{"d_model": 192, "d_expert": 64, "d_shared_expert": 0, "activation": "swiglu", "router_score": "softmax", "beta1": 0.95, "beta2": 0.98, "steps": 7270}
Below are experts of layer 8 (counted from 0) of a mixture-of-experts language model. Rows are named router (the router's row for the expert), gate (a neuron's input weights, with its number), up (a neuron's input weights, with its number) and show model dimensions 0-191. Each number is 128 + 32 x the weight over its row's rms, rounded and kept within 0 to 255. Numbers have three digits each.
After each expert's rows: a language model's description of what the expert responds to. This comes from a sample of Wikipedia text that the model never trained on.

# expert 3
router:138103141062085080132140134070096131079089102122081102171080197155133111110113147143115150139130181125115108154145118140146202087138097074143099102095126154137161130171102088079110126135141134132157168177088144121138138124127115095121145105122133095194116101084172163091171143163189106123162064099145146182109143127135180169141073084154123144216096101105163129102138143195115136165126164114115096165103155080107104078103085127079152103114152113138065122156053136176125164093113138151170212131148157117138157087104179069109099097114058168120128144149114153124134163156107136144
gate0:175062143096164105137124132083144159147116146099165116205135105157177142138136157165101158199102173139119163119130108122091195095146173120184126166135142134054107068114123131162160138140091073141133149083089167143129112117092126068105140154151094096185150095175114120075115153124154146155155140104107075150200091129162168115122115116092178152120080124141114113119159078160124069062092138143102080118087128060077165162152136086130102110134184090112119162103115071162159171097092134090100146157143147129104122083176118125116167190105148076149126134085060163130120130147139128103
up0:156076139121143117168169126142139086136133150146174086136116098086161154163124193095114167099069151150087134163160078110164144110146163116089151132087184128129126049079129148119099105166145116117111111137087130109145123148113166109185175162130102095095146129131081128178176114102066135121158123156185150089139127135108109191118155107131147197172158175115087205112133103138182146111127166119097127124087144166082134155185153096145162120150132102080158119121059120103141159118143157069109089114137162167073106107126148191109139170167098146084131190075084158107174125158079071085
gate1:141094125103082098144073197159067134214136151134126128164168120071173165108165166105149164126097153099092132136162148112132144098150119092159100083152165174184116091138136109110149147035152078187146123117113161069098164124100137112054106143107113105156162103091087138069193098104109160070111121102153087131154146066134125155170099135172128107139160147176120128111114159158094084142121131089096140161092149104104159138167119198123118162162104164153105158141107184136097142178168109136159132139183153138129150161115113123150163168119095153087137147137101136123109148205204095118
up1:132122126069133114181043197157083115124117155184078142178218152116135127104104144152120174115095132072099101177100146136124100139166155086125138111144167197075128132137177142172128141062150116103155047099155110173092125150115157097090123114131033077174149122104068137087167098116156115119070099122128148111130151072105119175173132146153066054060179168155129129132093160100113139141087087067133128140127149137134147203167132112087125150108118152132133129117143102089087143121129140142115114119115144132134126105175084123175162078098129097114096123110131143152154143121128107122
gate2:104108083108130145123161079129091128126155089155165113168135184118184037152151123130094100087190136156172141141094086148086157075123146127154146092174136176111105106151120163205127131123113125069089123119111152082062128127130095116145171065149146157104119121119155099125129115150113156141103151123134119062127106122146128154123072090075136104151185149090163180132108093165148062101118185084113166072118101086127136120105103094170144138132155195118104157135138070074117147132132105116116112092092137086122175143088051182107053151113077086153140128137142180120158179133109178100
up2:098152136111113148079122060116117102170127053184084169115153142109166074155143066134134095111183144193152137126108108118149128119173224167177173109136092112144159119116173128110134102153074086138137158199172159152075102144103113132175165103090179135129152117132148101193126093153146089099093098132160110088131107158096134124139128134101086126131140100087136218134174103132125130143083138139078115089150046087157117134106136161080144144157132144117138164135094104122147133151116154140137093128099131118076138094147057142140095159101055141157138085119148152103181205185128138155
gate3:058165152125177078224118215108121192175141143110119101122146053161166096148150164096145077054054098134085105178145124172117145113119156075130146090116123151152158148163153166151186151142118121093161157111136182143117149089131103182133160152178151151105119115090155163196128104114210091105130181116136109104091144124121114149166141158118116147173179145151070140117119149143086155178122136082143132127129116096071134117132116161151085116124161143133140106058146150130078185099143116118139069109145136150177105134152146116171158156137113150083164078131098136127078121124115119124
up3:149135135169106101183115118156115171156069169111109142140080073126154109122170171112136075129074149206123156073128168090102168139103131144121124116165140155126138132087142109098132118164132144124130130121139167111186056097118088140130114193176128138184125105154127190125142087097189129123125115145163118152051157141155169122142153167136149137124162132154124098074129172066114088144112141131114109138130103094133137169107080158213106136117173165142079080100149192125131157095112166087141106201088094145168115147141084154112112075142102133079141149120132084133179160108086037065
gate4:134152107072149113122157142122135139111160113109083139188124125142105113126175124156134122173187117119119083120136152140169131168121133101104075125123084088089105111182068200069108130119114139060116122108185113154112081101141180128171095158160158091184131113111150169113134148155102172109157130072141094127095154153148130060165201140099146084128106108102102170132174117158144173141167117144137170108147153107155103134136105204182095117146125141091116168099179208157143120095080117062144129132099096109173127120086125089193073167141145073165114216168107144106122175144159140127
up4:110150160155081108096087100116176114163075140148191156124108122105169109139123168123105145116148117101124124134129169084095100110087150112105138102113132111134162063097123096125169129142174101144112128139153084146083118169165123126128130061098138099076107090166150107102172079097106078098065127121167105107155167149127158116087103119113110160113091135117123102105128139095062145084085151128115103166114106117110123111166144119119107157101149062125104060173163064094091169187158063073166140161120213113117096078095138210128177091128097102071175156090133167199167128136127142071
It responds to: Agent-noun endings. Word endings forming titles and roles of people, such as -or, -er, -ist, in biographies: Solicitor, Inspector, guitarist, director.

# expert 61
router:073140132071092122112187135087165175126087104104070099143128121103171123081144145087139099178161124134143191116141070175165148108133095112113121094115090158191146161135088118123100100143122139187165152124111147128163109133149145130157100145130138079156152136090155131087161193213156116147113108042146091139125154136157148138125080074157138105183132094125141207124082131171128102116089139085173099120116159156072120109107127184077154114156113179126045109162128067176128110076103107128195142121165086134156161125093149117089134100142099110128185162181126155131166148170126142135
gate0:153191175142134127094072206054166138183149104135079047148165105093126148110133111142156125163118113129136113189175151115106110127104151108094225157130181128071139148038102097161134128155112090126078160103052119065081123136151148082159094154176074142095085120108187160168120143124139107127118132147192088099151172129115155144132176101196152130182126112127102136097164137110160130130109161102103127118159112078129123184162138145139096118124073163113087124100132124159136107135115159095180148083128083110115179177098148087136137130179093129136116125150132087134133128126141125166
up0:118074077130137093164174067181097133109114151143114153102080151160100103113125150128107066125156187152145099142125133158134118122113096150144067080148087105177122075241137160094192120115120194175129098134205096155134130121142159169098165093124159109177137146130075139102142075119149137136150092166059132153161141165150065105106072170105105144082143137093105125194129133173134136134129101116116150130151150175164111065110129135146151157151151144171169145188111171178107130086140126153086111150156155154108134121158108223106127129109174097170132139113134140109176114120113150080
gate1:081115115131121186130117092113129138154101120160126142140194151166158108149144125165118173174153125119187139161126088163065154106135130048130144147088136168144120117189081123201080158135119124124139162164099109127099111134096144155130151086170141111127182111143112152180169098126072141139130153091122154135082134154186085090157103107151100135121150153137097180121082090106143137190057110088168106054117103200158144082113148093113087097071175071130098159138139150085127112108102084121147084145133050120137074101093183124149076131081142187141071113137093126120102120148069133126
up1:215158133102175065184174136176124130066156108141142126129159170168108126145127132094150082187052132140078136129067142110131119159073114127140134168135093124176082149123133151167138130131091138155123191145114092110135118102176132129131110170152082164163135088102141064119166099083113101136117154150136137093179117123137090136093172142119153109127166113107123131095090166134189130122138093215149151117103126056093124165133116122150136149116114189170186123183113189138149156140215125093107102100162155165096183112166082112135145115121128167083158086147153100111163120112133068072
gate2:121146178144132136143169148164103189174120172129083150119125089115121206078126081157104144178152131166141162118145067107150107196143106113176152100159092132125138116050143061126108105075115132141127131160123111082112145130081141117038118236117124134181163094115093166175095140091171138108156126141137142083142150162137145143099117107115156108091153107157165154124161156067076140147149102129168191163098163159124110054126097131123124144111095173104133125137174118121150158150103137130119085092143105154092163164112139064100128127223149078131118093097099113125151096109102077160
up2:132098181132157137161088131106112084167134097217107181119155091100109163093145123116115150171173154215125126174134082126119146088164103177191090074131165084164184125069153114113135104069116118139129145127136076140113142109133129088086124121147109135173166117099149195138142122158106094136153085146141131098183144136151168125151121074120159115108122084134074116144167152118161132163142164135059084159110166211169158080163096095168139134102111128139123173132177159134114121135148082076069176105168160153105176089120192174167116154175117119103119100096146141089162107129157162119
gate3:123171167149105147108174092149121103171066176117111113132137156121057140142129199181170108133147116158142141161158126120160110134155128098183167073138124199124134138091088126106147104131128149146163149119125134130125122134143143087099085119101108062147155132107082137103105129086071124163179134083080118167116088122142131113166147133174103136175124154158176164212076129135149109181193171089130078159132211149117104088156148178123123134085102159100083183134135132127128118127181125153145051164140106057088092093131105145088203142062138125128123168139075141151111176134107166135
up3:118123155099095068104130134149099102075171137128138079123141129131093104125136074099077141103150109134076185111110191140092144053080142125151124171180080080145144155133140121107117106146109185091070097143158088109164176040134151179139136105208181133129067114145108134087145115134181176106095123138140094081140168135136147109148128120129130075126101137138153189089184161111068204157094081079142112130098122080147099092134108093126132171142137153128127091079123148149169148148122172157134152138107093107114127099127142112130045123195124089124121091170107155122148071141183096109
gate4:084144074125179156194150141168050108153126129137093103101109130151145147144107143163079103141154097134157067182172088148144113109153101161102132105148146150135125142153131121108047135190125126138120113143155159166127115110160143137154166173088161080167148129176146142096101054122161139060147135164101144135070067127119126086171149091155112121134087133078147175137089105106089127140135083161083106121157072174186136156085109195157137185162114149149118129085150107134099136125091121189093087169183092148128121109074090110108191087091129112133126132180095188128116160149084082157
up4:095128072138212138191135138176098152148166194178094102100091165123151137099116089159077153146173106141106114205160118148138127183144155161146114097160132117132100138126127149075126094151135099169108148137152195154168121103113136148125106143110106098166130147182134149130137088124140128044134161146142176179065131150114146114152179140167099138159140109121113179163097074145088125108099130193119148140133141184130107113145138184149126135140196138093055124091114102142179105147092171139111114187159121061186090112063096102091172143086156110106082160144117121102105135146064088120
It responds to: Letter s pieces. The single-piece s inside or ending words, such as doubled s in Mississippi, Ambassador, Wednesday, and plural endings like issues, Collins.

# expert 40
router:083081153129101126117157163058172119082092026113097095160080159162145099106101162109122137134159138114129119088169083121146131127132096070149144130127126126113158123071077119066084090126140157178185146125088154124124101126166118144150092127116167118152157100065139163165131137172095153144138110139112135100168131196150194138132084091133161109193126139089137164111124109146106129147118198093116147193095151151137064116110117144083196103152137092162088059142068134179132135072121125150196141116191158115141122078135132112122119065172136155134142110129095150076141175157139079132
gate0:081049157119123162099114147105142096086072103173115124191150127146136201125100157098157153168078130130122127094151193144173120116119113065101178166108152136158179088147131105128118114088115136105184138092196126122204121167155160150047151146140125165119138151145153141157086149122114096103136100137075120158101127099121134155158120113110172092149092136124192164117070145171154102152095206157079119091090169102165174128130099104150107099118066141125135136117142142101176130105145097154097076157153100103153112171138115067077073186107113151118136107111121139082197171149093097125
up0:206103120133108087182253161118124139172130130131138089079134097148086120142154115172132133077150125104128138102089126155098144083107177156107114133147129136098133163159130160122139174131153111141127141093143178091084163079105121118142112084076214093091117147112171146115140179119147129146155143104181142135148074125104095134093108143151107115069127114108100124109193131114132121142173125126116122159171172081066112133141174143098161115139166144160115132145122143118045139173078171185103155114151099170118074069129161194137145095080154116171199113152204095142145104152140100159
gate1:092117143152131097129125168129070087099139039145147142219127166179147153112168167120149149165046093110092123113138115163119165144152136122134134140162081191184125100080123141091086080067121104120122086100074175098153114143100068129110109161075089141090052118152112157161146164091127125088165117176117097115180184101100191129146154155118149134165172116117154118152103187129177083177116089129069113110112113079135039142117139103104110082094122130126148148145102157074157078097120133106170091113127106107153122116140135077147118138149151152159087127103153149125163176118159130139
up1:124107150137161153097118145121188110129182114118144120188135127162128183138101115076150061128074120144099143139128159106107083141105157076128130158139114173149087107099129177090081115099078092172150164121091099085149093093092107063123118132138137068133016145170121135108115119130070119142122086166159147104132196139128162156137089202164112091126149133100172068127088147161102132168083121138078104132045139076126070162070106118088144098114132112143120090116087091119129084104134170129157097116158143089207154124115148112176115155154152104105075172079159122120148096163152123135
gate2:122059087119183142184134137110156110040113174124112131157103122101117088142131150088099136165098170178135126057147147151118132113096113103174117108097134091151111131118099158095122119118141141096133154109164156139183116115100135143179109104137102101060099049120158111152143140174104115088104099125137130100142085116088173133122181094074109101076064155099099138177176138137143156192144101117109094177132124149097154119132130130140102123191126138118136127111145209147122159151177141152130179069153115110207127127070082093114128132029180093106041138136108099143107130185155132143
up2:111182131138100115137142063184128122161132101144166082060108150126180171084117101179086122096188127089135086142118130118161148146148059132101099108122116123129106193141120092195096074125117127096128134131070110120108109115145140104152118169193157168174167164158082153060108123094170122158107142134139105136126174168157082104144124133183138170170170103096131072079101115127188139099078109163168185088154110139161156150126145106092101122152129099178171135173153074130129107129098071115174086176171160095124097132211117130161106102151127163128209129127132108128152102088118155100
gate3:142094092135192144160129071164118105079168116102100088159167174123099176160101125139121104131122132172091030105143142117154113094069078129168179129068140139133101113129091085128075066118143156184164179134059152204120102129125092125103096119146082116142149148104160142167139124139147133115138099133043122138219153109120125166120164079141103128138111126061069183121125136131164121096106111161127142114139158144134134089113138155093054124138145056146098148085148123149109130113147074149138113109153112088109159137147099111147112122156147126121211170071104131142116088198103091128
up3:117123141157137144144137071151075104131083108103116096136177091163076191161146133180159104164137136144154126132144162136180152086132094165157189084098171147089163080129144137128189024053129153116147183175114124150138108145082092089116085137177094156146160076135188144184046128131168131109115146137069119167151147081117117094136097129171123174097132119053163149099185138124160151118101157144109104139112142138177123084118180124151095099084158149141126087129149084118110140081144096137145128084146118049135114074130101152152089093129149134100122107090080137159105101154106134148
gate4:134096135151122143138118094136174133167057166144152163098160120138078055148095131094145139102207153102144142107079173132172115109100179153091140128137080104171086145158087149131123173110113115156111113069077122148188096107108105110103103052149104113161073138106056137079123120128163122077158086161096131130099176149099150157145140113169090114150118142144202129149080111156132093123104177182163183123105163133107143153177158116153130094076130170169192089145144201108138103143122130145128105150117142124139110155148134105111111072123139130167084107035162164070125137170112073152
up4:102068116106118165193106109149135088147168179063075128165111154167079086106111176072155093121094176163164099126068113119083139170156109079149160170166091116120149129121139131119120163124148183119118111138123118076109143133138156087140155123138135175163089091164156114098132180148141131118086120125145110100126163084118096131181168132092163155165162114136156118093146099104174108029121133063084110146136111101096150152148152093107056133103057143162159132136139192141162092130078190134079100045160116102114132147115137098107083156089078073110130128079173095126136149120117121099
It responds to: Word-final suffixes and nouns. Endings closing a word before punctuation or of, such as -ly, -self, plural s, closing parenthesis, percent signs, people, species.

# expert 2
router:115101130147133136118151147030160191064095138091065077154121171186219120070121135092092132167141145109105130124147119135120186100187117125101135109121074125143141217139093109116089126126183144114133141192122163116164117146190151121143115102103136105160135085117120150140131176112141110158136095115127119158206129188128176132137088119198184094147124068070150147077136095144103093167127143111122124124111172182106137115116108113088162133171104166185143055159140123149080139121115109125192153131141155148135146092106158126137097118153103139107169182134104144122167168181089113134
gate0:194118132107107115166181117177139134167132127080073078119146113072116105073113083175064128153111096110110188141117114106093151101113075115148148167161150137136136086158116141063116157164134107115132219139094117116112135090142111119132131077077081146158158108192107118068108141106085144046178102043134159104147097086169129119091140173134187159125176149115171112152112193136141115145141061125148131159134067129129179113085111117119119166110163137116126169139083090118138082133118123165166069114073159089088159092122142092106139123148139074107133176122117148163152087114141106105
up0:133101081131115076089111203117114113131088163132130093155127200137145120086134140127127071139085114145120126157106092121188104200092099125128072084114154096136119093163168144116148168069154083143115114157104165148194178121119113147162178187130094128083108073174128115110117152133120121077111126108086129153135098131095117082192123134113159230120179122106190153134138161157094109081177141155183129119111137112136073120141126145159089195157111129151204143121123135145114107157112130085079123110130162074168183114071148161116149129117113131083148150109159200113116122147195118170
gate1:174137086186101071133140113162145119135087112080112163091083115180157119161101128171143145086149143137207114141163165122151210065144111126115124151146139182126105110060103122103169142100121126146122146045137129105128184164100136127164135132153161116120083181159190102092103108114139143110138130116109123128114125126086076132105154072143146123116104068115075189128086134111135139115202122105040121131126176138086191164134130120056168168111096154111160139126106152093096097111165114181116157098093111076198088112179125108151086087137091133153151134101162139069120136146168119100
up1:151145126147162174145175176103168136141102141128102122030091138131168131043136160133090128124123044160119115171161161144183146113100122116134140069191147132100151153139146146151122102176084108052124115122078153027080091143165138128080100114140131124144063114149141116088103142135188203141120089164143135125142143084181104162120167108143152114093125091106132117135111068218138117131152130131178125093132106151083119085141117103111123165104146133099163185127114081148122128128118181145138105109124081158155099188187137173136158158107137105169152173136154157143132106149106068139
gate2:104157051136081074125138122076124160069150187120177150133153135109169165122138117108129093100102123118105141125086107119065109115079139149169112119128182091106178099067115083132116090102115118180118088157076100114080181187154150079127146142091195133146114127078138134173123093105133169104126109125110104169078117081115117156186103178144134116139053155137134126100075125136125125139135079163199146113102132165117132119105117143124194131166130170134171113142125103116116088060074045122123092091164133146147109137106159115183123162175134118120168169082116091192141132148073120070
up2:104127099111100081129120104085129120098102168103137104191142145122187110177142108100178162122144170074132130090105169113093134081048126153138089055137216157097174162129124130147123107101167126119074123127089069091112102164066157092177157169094161139155124156089160114158130107098139206096139131114111104177067095130188108099131084126134081131083056122132123122156078175131153133151115101152167130088102131185088117155128168177174156143115107163116168133180119133119125100116126117153086132114145123167077094113105125126136133157138148158122149167142153108209158049142087116098
gate3:158128148092101106125153140141117114111129148172128115127134128124138115089096106105143139115078185110175215140116135183101132091116164155145122148117153160124106092120095146083156159169097164181112133170152201177133096143139156140146149094142177118152147129136209121135136163170093189172141181127208135110157071140128097100157093122124173127149192136106158107172139103145049112063185141181109121067139097136150125157156174082095168120106111145082184074120153162124132120085093089148143141118114142168132107114100172138114128102183126074045095152168180112183150111104124170159
up3:102109080133134154166124142127155139140138142134120105137106109084076099172177092148145140127159084120051046147096121060122140156109107120097123135138142128161109167103170134137077118112159122113145061130081028076182156137080095134152145172172121149126056100129100137089149118131180100062109094113101116116132184138152124163119100105192068118111111103163132153106122158150165111162101133114134067170105137109111166105146120156181130139126169117202064185102146108169163133204118187131138141135139115120144155091140129136147157160123158164180158068101082111082120132164094083094
gate4:126160153160128055115166194136148133136140134154167164184192114127135063203111144083173107121181126095148143119087143090062127106142182161166152137138107160134160169101107150128151134104161048112117147169158116134153111147150182131073135080116138095130156098183137147112167094209118083185115136105112148106150147073137097093149120119103131182102118116126113129123246124179138108167149148148116119116130130116174140152160177101166118078189131161191094162079108096175162114112175083140094156128081162148132158154113131140123095118119104150148093101142143142150106151171084157101
up4:128141114110168110205121131108129078099144139153113131159119177177108100112124128117129079112123159112119137076136128101103148134156125136107146118194086111076091095138187150216083020133157115112113131124127128160127144135149087160083127149098131096087108097135154176134113096097086131142134115167127171085127096164126159130137153151121161131109107189105122065134080172130103158157119149105143082181169098138110086068134138129110092130109141095105114122181123112127161172132113072201164163137133048063131160084100089119198163130184092170078104147130091108077161135153064171099
It responds to: Prepositions after verbs. Prepositions and connectives right after a verb or clause, such as in, with, as, by, including, during, after; also some verbs.

# expert 10
router:116127111089104115099164150055177145083084087111115091155128117147152103067121130077123108157164127118152140161146055177158153123117088120141126097144118166150172172113091122107108132129126196158179131147130173131161097120176164087177125121083141101149150139090140129131185133172126122152108080080119090119157163175137158148113091105168125133211118127077148153126095123139107112127115170126193136147121184171126091094109119178101207123159098117135079096156070116182150118061121095108152134133224104103152136117127103138104128042187128131142158144159087137121172169194155102139
gate0:076084087194165177159134088144150153128130103088096083153141120081169190156131135145138127139112120177165165139129171139165145133133114125104156131063091124162139100166156140079108095133144186118151109128188099134064089113092187072148170119171213135154064136147127099130126112095128104179124146108121129136160121123120100132128151107091141152126068183156190116114086139118159156117133186093137126122166144148102099141183152128132167045084131139122157169103163112169121176131111119099129103162176156119141103086106137150101091034151211120113148097105091109123142198166144117084
up0:089091118211138167145120075141151147130145122105100089128171131079138133139147150146155153138104140192169152120159193167129128103148113109103153147024096172182142136143120168066144161152131138134168106186179097152075146129113151073158151147149220161149049162169151101183097130091165134160119109069131105109174134103104148096138145119107154142117093157183158085156088143092113163129125156060138151109132124130105116119142119117151174050101142169132117150109153138166126176157092156107164091146157140119149079107145140145082114053134149101173152091135088149111127144179175099123
gate1:122140102137076115119086144152058119162147172137081165079061138077135144079115097140118182109106167168161131133145083143107128141065112118109122157175091135138119100137158149126101089147113168109140060131184172051190084192132098131132123213172149080121157106146133115170117131174146160212122060142126071126109097104148106123118106173121112137083097155083120083132120142094087162119065101110095137094108143108154133157128153204152104125130178101131147093118146124110104122140118090116163152113091169144180137123114201137156137119111081187128090169171142118142117183168111099112
up1:148089109134133184162213169064154132101097083133154159095180141154148096164133143121101090186107145127103138199149171160147138068174162142160119145089121110154081101129105107122116171095129166214080135123142113163120141133105106128129165068122147158139110098134141201125141145119133145090149182109142197114110189112155115163134149109149129170120155123137106126166087131181147073094172140127101157180182072126145109148099171116142096153099153168110122167132125126149138153162146132118057153160106134177107114137146050155141093137092160099101189108057123105139175058086120151163
gate2:138119127115159145131137140068096150116113174122212058170169160147165091120090098115106143132120120126159093146107107121133111069135130131158208163114163101161101153155116069118098140135172163121153093112072101114194133132148113101208178116139132123162152152084162161076179116180136152119056102159209124157111104178127153129182090134141154148141070160119114108187122113094104152110121111133116100164103126219172165107133146156134135132114158061150135071093112136116160135119123103108111061089122072101140162104086164146119140072118119154182153111146180169150090092112094122151
up2:061175147109119129105106108173165108087126093085092086107102178156134136103097115174145151105114147047099163115144116144160120160108126143072129129110130193180182119104074087093142147085109130171095158134128145116084103060151155199137177077110123160141112106138137106133068153054131094119141154095046134185157159107186147119096108153115117110149120051129098142162102150157104164150117133106117160111135115095138083077136100155115171188157084187119166155128217128173120128112130142084053137192089123149131129113088111174144122111136107117119124103137145095159157140174139148115
gate3:119133159093126125125174100064089131139177119120133099105190106106186095183124153111107155128076090127128166091106116149139122128164152163147158129115074163152082113111109123078160062144066096113189104148155184115117101143075117119113158093125094155171131130113163093087116154128149152144115166124099079118175094096074136219109132190151116060075101096141080149142140093183126106097117154165073133153138148084074170149181125131122084120080134111113101141145124175129112145131122186201154122168109120116139114101142142065109131153095111119173074140147187132087092141138154053169
up3:126150147098135137101179114112104148143179093130080107123106131132143141132114154130089110088155127102089175181098127133152132178166138160141149141100109184118154122099138046052115116131105137079138131201153172169070092109090135088073138091104110134179154121149133124018164085117104135093132122136129106101147055098094121173113158164098108078097118104071144123146085129174158133119178130197096136119127159112089163138107131184093092119150174085136080127135114107116127133156100165190170095199102100113155118107078138089143066119133144159122076147098169106138081111133163057122
gate4:127121089108167098080152140135149148120100080150154177123142139188140117133159141123157084153061080084128046103122135132174112154149136133080109145158094078137114104168101118089148108123099112158094066130107120172090112100126134161079105124163156107165140097133160145086081119140104107158112116127111169075171119161108133101118151133158113114075139152160123118155119121093169032151118140102088182091153170112074131129125183147140223100199071175103112081139107148127149085130115124118074135150153088157137113160136170156176185084166074093087083187108143178137155178105153096133
up4:112148087141157141082137107116143087174086102127150168151143174162168091159109163136145119098065120075120050176113081136196135157141151153057109112140104101123145114195117104173146159165125148175085072107091056144131151113127113096111125118153121077137167092182177152105109101139114110118090120154118125104159108121104123158120124097120098085061118113124131189086141120091184085129149155107128177130135175143083076122097215157103161109172070170110115147153100146109142093159148126145089110144146085123107098118143222154103158136167093125107132218108078169142106137128153118153
It responds to: Plural noun endings. Plural suffixes ending nouns, mostly s, es, ies, ers, plus plural nouns like people, women, children, e.g. ditch-es, comrade-s.

# expert 50
router:111124131114114105189137163099148120045089110086132139154070196115100107121115149107107142159123146092097146115146099107180164111168098092131102131115100146148132106129097131139123120114156105188200179122150143063117101144128185118118097103116135089139141125077144133096138117197106105126160082121179084147160149136148166151079085084159137126141106103122111173106108157124127074116117145090102086148124178144081094138093095140116157160155148092148079140119107081192097154091115114123159190077162080118152169116189136108046171098153077156080122135168126189041163143108083062131
gate0:068141143131140109162139148096188137131141151165126142069105122128090136160111130164177136167149086098142179179153079166191192111121164099152089103153204056123125119183133117159158159139149092146088118135111172118133074106174166112158092129159102133136103155134105108125148114168178149116148079111170191146165145121118159171116147115151150192157146143155137183127165090159195096104128156102089103129161124159092106112089138188093193100129166133080088139084101144063084084142113118114154095140146088101120113100165157130108205155193148106086115127185103146084130156096091125111
up0:134143118146149152191089123155154097116171165162113120144103154160160153124108119151100099148123105099097156153138100121193091122174112150118152067175151129078141113168149172136139070122125070161066154100114174103126111101170141115138124180157113174157060118082174148152032113178152128132165159109154166168103145192111171155121155125124141130151102174133146130166158103160158140090077123058162110129076110137131132150113143133100161120126146161122114103164076118039076094127097134092139056155121133101078053147137116139120215174132159116124102090123122154078135155069169111130
gate1:145078131126076132145182109122131120140091131096127116175095137079120112019111152114110121146107103063109165102120146141116120128129167097173065165123092132063089120177114135134145125151114154142185178056118155127129098111097121179081071092164064138134118092158093104128132131130072123137126091110131150130148157145105123111140094145065151120161110154116210139199078090130133164182112152165141080123090138122154144124076109098096109124138140135070084165179146105147130146120115138167117211155111109178148130190169093136157146102161145160103155158147118161078085046131099077121
up1:148176101140195104063120107133143063105123112180076110179063138142126152109139063109128189134096126105169116099127141120086070128136144105138093101130149124145097137099143138112177126161129171107143081122106105089131142129075125139131109105161158134132115086138093169142104117155123147099162130157128098163123087104176169139150140154162158133128109102131119202131064218096133156193158172168132129104067178177115171098146139142165070136112138146160162192147172144094124079162122149150140166112121090134088169104095110128086047095165150117123113129157065066180105138049151124113
gate2:131128093173097156153141148077140170108061078110098141154138126112124130168147118104153142161079158139048111150158108135102130126140061178091127152151149089120053124106121132147094128120080125185141119169195167110076140086027098111151075150134139082110119077121124165137027092122140131161165101157193082147142061131158186112119107065151140169126096178109152182166123144101151132190152154139128158182101083121120130130106108124126114113117145095172116166123166138101158149111120104146210141158157112123141156107151145128127099118145119128098102127167165200123141108155174098107
up2:145061191133158123117180175119099142201212102119098071145094097114155169073149127075130120141108123116120178073118134142148166096092177122140106158152127135153211120158183113133153124186142138089189144072061077149176108119178144126108164097081106140131075145125106143100153160099160101076106070102139127097109136147133100143119111142108105107156140093159100082074097069155113103100144083154076129100149133159124115096164118124128107155082053151139117137130082078119110141112176152098070143142129127141117118129185136078127148188129102115123172133116157106103152151102059087142
gate3:143106082100102184170112169146167128094180133177118128124157163090067088152141168161101105132091136131108151124149092168140133150117076075180142163128066135138135145158147203096198143081143076159128156179136149131108152124170172138065071129136139169109184142162115099133164117191147059147110096130105129158157139149168164168083132134122072135136142110135111110136046150130120071094110132120160127139123125161085194155134183089138118128125117058133136136141137092092136170151157091069118134132132174147140133133168117138101087170135190170110142155201134177071181121121125085112
up3:121092087096119122146132125123168109083136166157173125141108183106118073136072186169157112088134120110117164166124098168140120094075043075152149134130014169119105128156125166125184154159114082101136129146103154135121146190192158138085084136167150157148171159130102107118146115192166104104102106159145109191157142134128202181157130153105083172154124136182114118171102113131111110114071120085160126124123159166071207152144116097160084155127137083106174148131132105155125120179165098105140103112130105134173121165185145150158127149149164164132160154147112120106169099126126100200
gate4:094100128096141116125111112190125079120152133117122101111106211154108141144136148090111098140111134144128123112133138159107111157144096105124178079108169201071126122141112140141140135122247113112112206100186123114127077153119144101130067137127122144123194136132101157129136118114078138218146140113155034128195181132132165166125059136137109056117097107168129119189141142162154127096134179114069129119099129137073115110078082201142154153131178078135140133172106090134093149132104138116083096134128145143127105117148148115158141137115149105178150153143170162140085061075124093117
up4:104125103112089158146147139129160142118052126124092100137118072077093050085125138149128089094129146089113162057117082092198145106113104179121092138176137062214158123136166161190148167087060120100110045142138125159112179134152118155160166151099187129093122150120125111121140159143168196088130125132172194125078092125143097144133149121100133141085127114065166143125175150162113071116111152108114104113160122137153081125159183142125144111113090115129152119115157154103107199134134132081203071098106125152111133165123105145119154156098099138105118100095115169142140148206123124134
It responds to: The er piece. The subword er and similar endings like -ter, -ner, -ker, -ler, inside or ending words, such as Pres-er-vation, Dard-er; also father, coach.